Experts of a small language model.
Size: width 512, 148M parameters.
Experts: 20 experts in each of 9 layers, 320 squared ReLU neurons an expert, 2 picks a token, a softmax router.
Training: 538M tokens, 3956 steps.
Below are experts of layer 2 (counted from 0) of a mixture-of-experts language model. Rows are named router (the router's row for the expert) and show model dimensions 448-511. Each number is 128 + 32 x the weight over its row's rms, rounded and kept within 0 to 255.
After each expert's rows: "mostly gets" lists some tokens that are sent to it at least half of the time. This comes from a sample of Wikipedia text that the model never trained on.

# expert 11
router [155 127 143 115 139 183 140 157 126 144  80 106 116 118 149 172 126 126  93 169 154 108 161 195  91 146 133 198 125 153 128  59  84 106 139 128 127 181  99 109 183 120  89 148 141 154 138 128 116 101 125 122 117 179 122 121  69 121 156 105 113 180  94 167]
mostly gets: "However", "but ", "Born", "however", "where ", "Although "

# expert 17
router [124 134 159 128 169 128 142 155 116 100 108 145 132 108 154 176 113 136  82  94 155  97 161 132 112 190 126 134  74 174 131 118 106  63 119 151  93  91 148 103 194 174  74 156 127 130  62 163 217  86 160 141  67 143 121 129  92  80 106 157 110 123  75 149]
mostly gets: "local ", "small ", "large ", "Massachusetts", "existing ", "Jewish "

# expert 0
router [ 91 182 144 103 143 209 158 161 141 141  59 139 103 147 106 136 127  94 103 192 175 112 115 135 130 157 129 159 103 138  60 119  70 114 110 124 133  86 117  67 159 170  73 181 108 127 121 156 190  84 157  89 129 127 161 138  83 118 156 126 130 113  96 165]
mostly gets: "semi", "Career", "ed", "ate", "life", "Biography"

# expert 19
router [ 99 142 148 134 104 178  78 165 170 122  71 147 148 116 108 133  92  79 118 146 129  56 164 145 135 107 175 111  54 137 156  90  77 107  82 120 129 139 146 110 179 142 183 127 156 181 131 162 126  65 192 132 152 125 113 122 108 116  47 186 114 166 109 132]
mostly gets: "they ", "he ", "she ", "They ", "won ", "began "

# expert 3
router [ 87 101 116 133 109 141  70 199 162 127 113 135 204 125 157 189 128 112 118 114 142  78 134 119 111 195 153 145  67 145 107 111 117 107 107 146 111 149 132  60 246 191  85 123 138 152 108 144 147  65 181 125  71 154 115 142  81  96  85 150 117 125  68 153]
mostly gets: "Green ", "Brown ", "Johnson ", "Jackson ", "Taylor ", "Lee "

# expert 1
router [103 184 158 125 136 126 164 143 123  75 102  69  46 103 143 157 116  93 104 105 127 125 137 115  83  98 145 112  68 152 127  72  60 114  83 132 156 163  96 100 187 146 105 156 122 128  97  87 115 131 134 135  68 146 126 176 115  90 108 153  77 103  70 158]
mostly gets: "JPN ", "′", "→ ", "ENG ", "ISR ", "USA "

# expert 16
router [162 162 117 119 162 134 167 163 156 139 107 152  64 172 124 131 103  90 147 182 151 100 190 172  93 177 140 140 133 148 141 125 102  89  95 162  87 145 144  94 195 156  89 187 147 135 113 106 117 110 167  97  78 157  95 141  97  71 162 167  98 118 140 147]
mostly gets: "== ", "He ", ").", "\n\n", "She ", "It "

# expert 2
router [140 165 145 174 175 128 145 120 156 165 107 133 148 141 128 123 114  91 149 164 142  80 154 136 126 189 146 151 121 110 167  84 118 117 101 149  82  94 143 116 133 118 172 129 128 130  82 170 118  64 146 131  91 135 107 154 136  82 121 135 107 145 144 118]
mostly gets: "|---|---|---|---|", "|---|---|---|---|---|", "been ", "(\"", "′", "Career"

# expert 9
router [116 139 110 120 158 165 134 204 181 142  86 114 118 131 130 146 100 130 112 164 136  54 172 138  96  97 128 142  83 149 163 127  80  75  95 156 124 131 139  76 222 179 102 147 137 179 114 123 133 118 175 137 114 160 102 177  70 113 108 152  88 165 102 115]
mostly gets: "cin", ") ", "%) ", ".) ", "also", "This "

# expert 4
router [120 157  93 107 123 192 118 136 178 115  95 159  34 141 152 173  92 107 118 199 191 108 112 129 111 142 112 155  88 150 149 114 116 122  62 108 103 115 150 132 184 167 103 168 129 164  89 150 153 121 168 121  83 136 122 138  77 101 154 158 124 162 102 155]
mostly gets: "JPN ", "', ", "\n ", "ENG ", "ISR ", "\"; "

# expert 15
router [117 114 126 153 151 201 142 137 157 154  96 130  67 122 196 181  83 126 162 122 139  63 112 103 100 153 125 191  70  98 119 116 117  87  81 137  98  52 117 126 183 169 147 148 129 171 107 145 155  93 174 122  79 161 115 195 102 121  82 150  71 178  96 157]
mostly gets: ").", ".\"", ";", "\".", ")", ".)"

# expert 10
router [ 99 115 142 117 145 158 116 170 154 130 104 155 128 127 125 122 108 114  83 134 134 113 143 128 100 206 127 149  80 112 123 120 143 103  70 147 121 103 155 123 192 129 132 164 137 112 110 140 125 106 102  75  94 140  77 141 113 133 128 185 112 115  72 146]
mostly gets: "But ", "^", "_", "lb", "While ", "When "

# expert 14
router [ 76 175 179 145 163 164 106 165 159 115 107 134 132 161 184 154  96  68 115 102 125  67 134 118 112 110 174 153 109 129 150  89  64  80 134 167 137 123  93  70 154 182 117 139 163 138  89 159 128  93 200 151  92 124 165 122  92 116  86 162  92 148  72 141]
mostly gets: "votes ", "FW ", "Apps ", "Votes ", "medalist", "sq "

# expert 5
router [ 75 151 145 131 131 114 142 131 145  79 110 125 111 100 140 175  87  96 122 151 156  71 132 159  88 180 149 137 129 154 137 124 111 100  50 143 128 123 128 126 188 202  99 164 158 157  69 160 130 103 146 178 103 149 112 165  76  90  78 162  82 120  75 171]
mostly gets: "Mc", "Sch", "De", "He", "Ber", "Str"

# expert 13
router [ 91 152 106 166 157 132 120 147 207 106  99 162 151 156 118 137  84  82 127 146 141  36 119 125  75  91 117 166  84 145 124 116  77  90  54 166 139 127 166  85 208 158 118 134 110 142  72 139 166 117 185 150 106 142  87 149 126 109 122 136 105 175 130 135]
mostly gets: "FW ", "III ", "Candidate ", "DF ", "MF ", "Motorsports "

# expert 8
router [124 139 162 145 146 198 128 135 157 143  88 185  97 159 186 163 125  87  88 146 134 110 154 137 105 130 121 151  80 147 122  79  41  71  98 147 121 118 142  94 141 156 154 177 171 157 101 148 149  76 148  90  62 149 138 158 137  84 180 167  97 150  99 157]
mostly gets: "%) ", "On ", "footballer ", "politician ", ") ", "During "

# expert 6
router [180 163 155 160 120 124 117 143 137 181  71 157  35 134 124 171  99  87 121 155 180 114 130 155 129 189 112 159  79 132 147  79  89 118 148 158  87 121 118 115 176 149 104 156 146 147 120 167 151 104 126 122  83 148 117 135  92 117 126 153 120  95 113 154]
mostly gets: "among ", "from ", "into ", "for ", "At ", "without "

# expert 12
router [136 185 146 150 149 133 136 139 142 149  98 128  87 103 118 201  73  94 158 147 179  79 144 123 136 196 167 111  62 118 121 101  92  99  86 141  77 102 166 132 187 194 141 155 140 157 100 122 155  55 162  99  72 106 108 170 112  74 107 182  64 103 122 110]
mostly gets: "Born", "Genus", "Clade", "These ", "Binomial ", "Genre"

# expert 7
router [ 84 163 130 138 152 186 133 143 141 127 129 110 152 112 137 139  96 113 110 137 131  39 138 131 104 165 163 205 101 133  89 103 146 110  80 140 129 110 130 105 228 149  70 114 104 153 105  90 122  76 178 155 109 141 101 111  95 104 102 128  63 125  85 125]
mostly gets: "Be", "Sch", "Mc", "He", "Sa", "cin"

# expert 18
router [144 141 134 121 131 143 115 145 112 147 111 155 114  99  98 215 132  99  63 184 199  83  98 118  97 179 126 147 133 129 129  90 111 128 100 139 182 123 139 122 161 192 109  92 129 126  97 112 157  78 123 145  95 157 160 134  89  87 174 122  95 122 135 161]
mostly gets: "www", "asked ", "agreed ", "sent ", "brought ", "carried "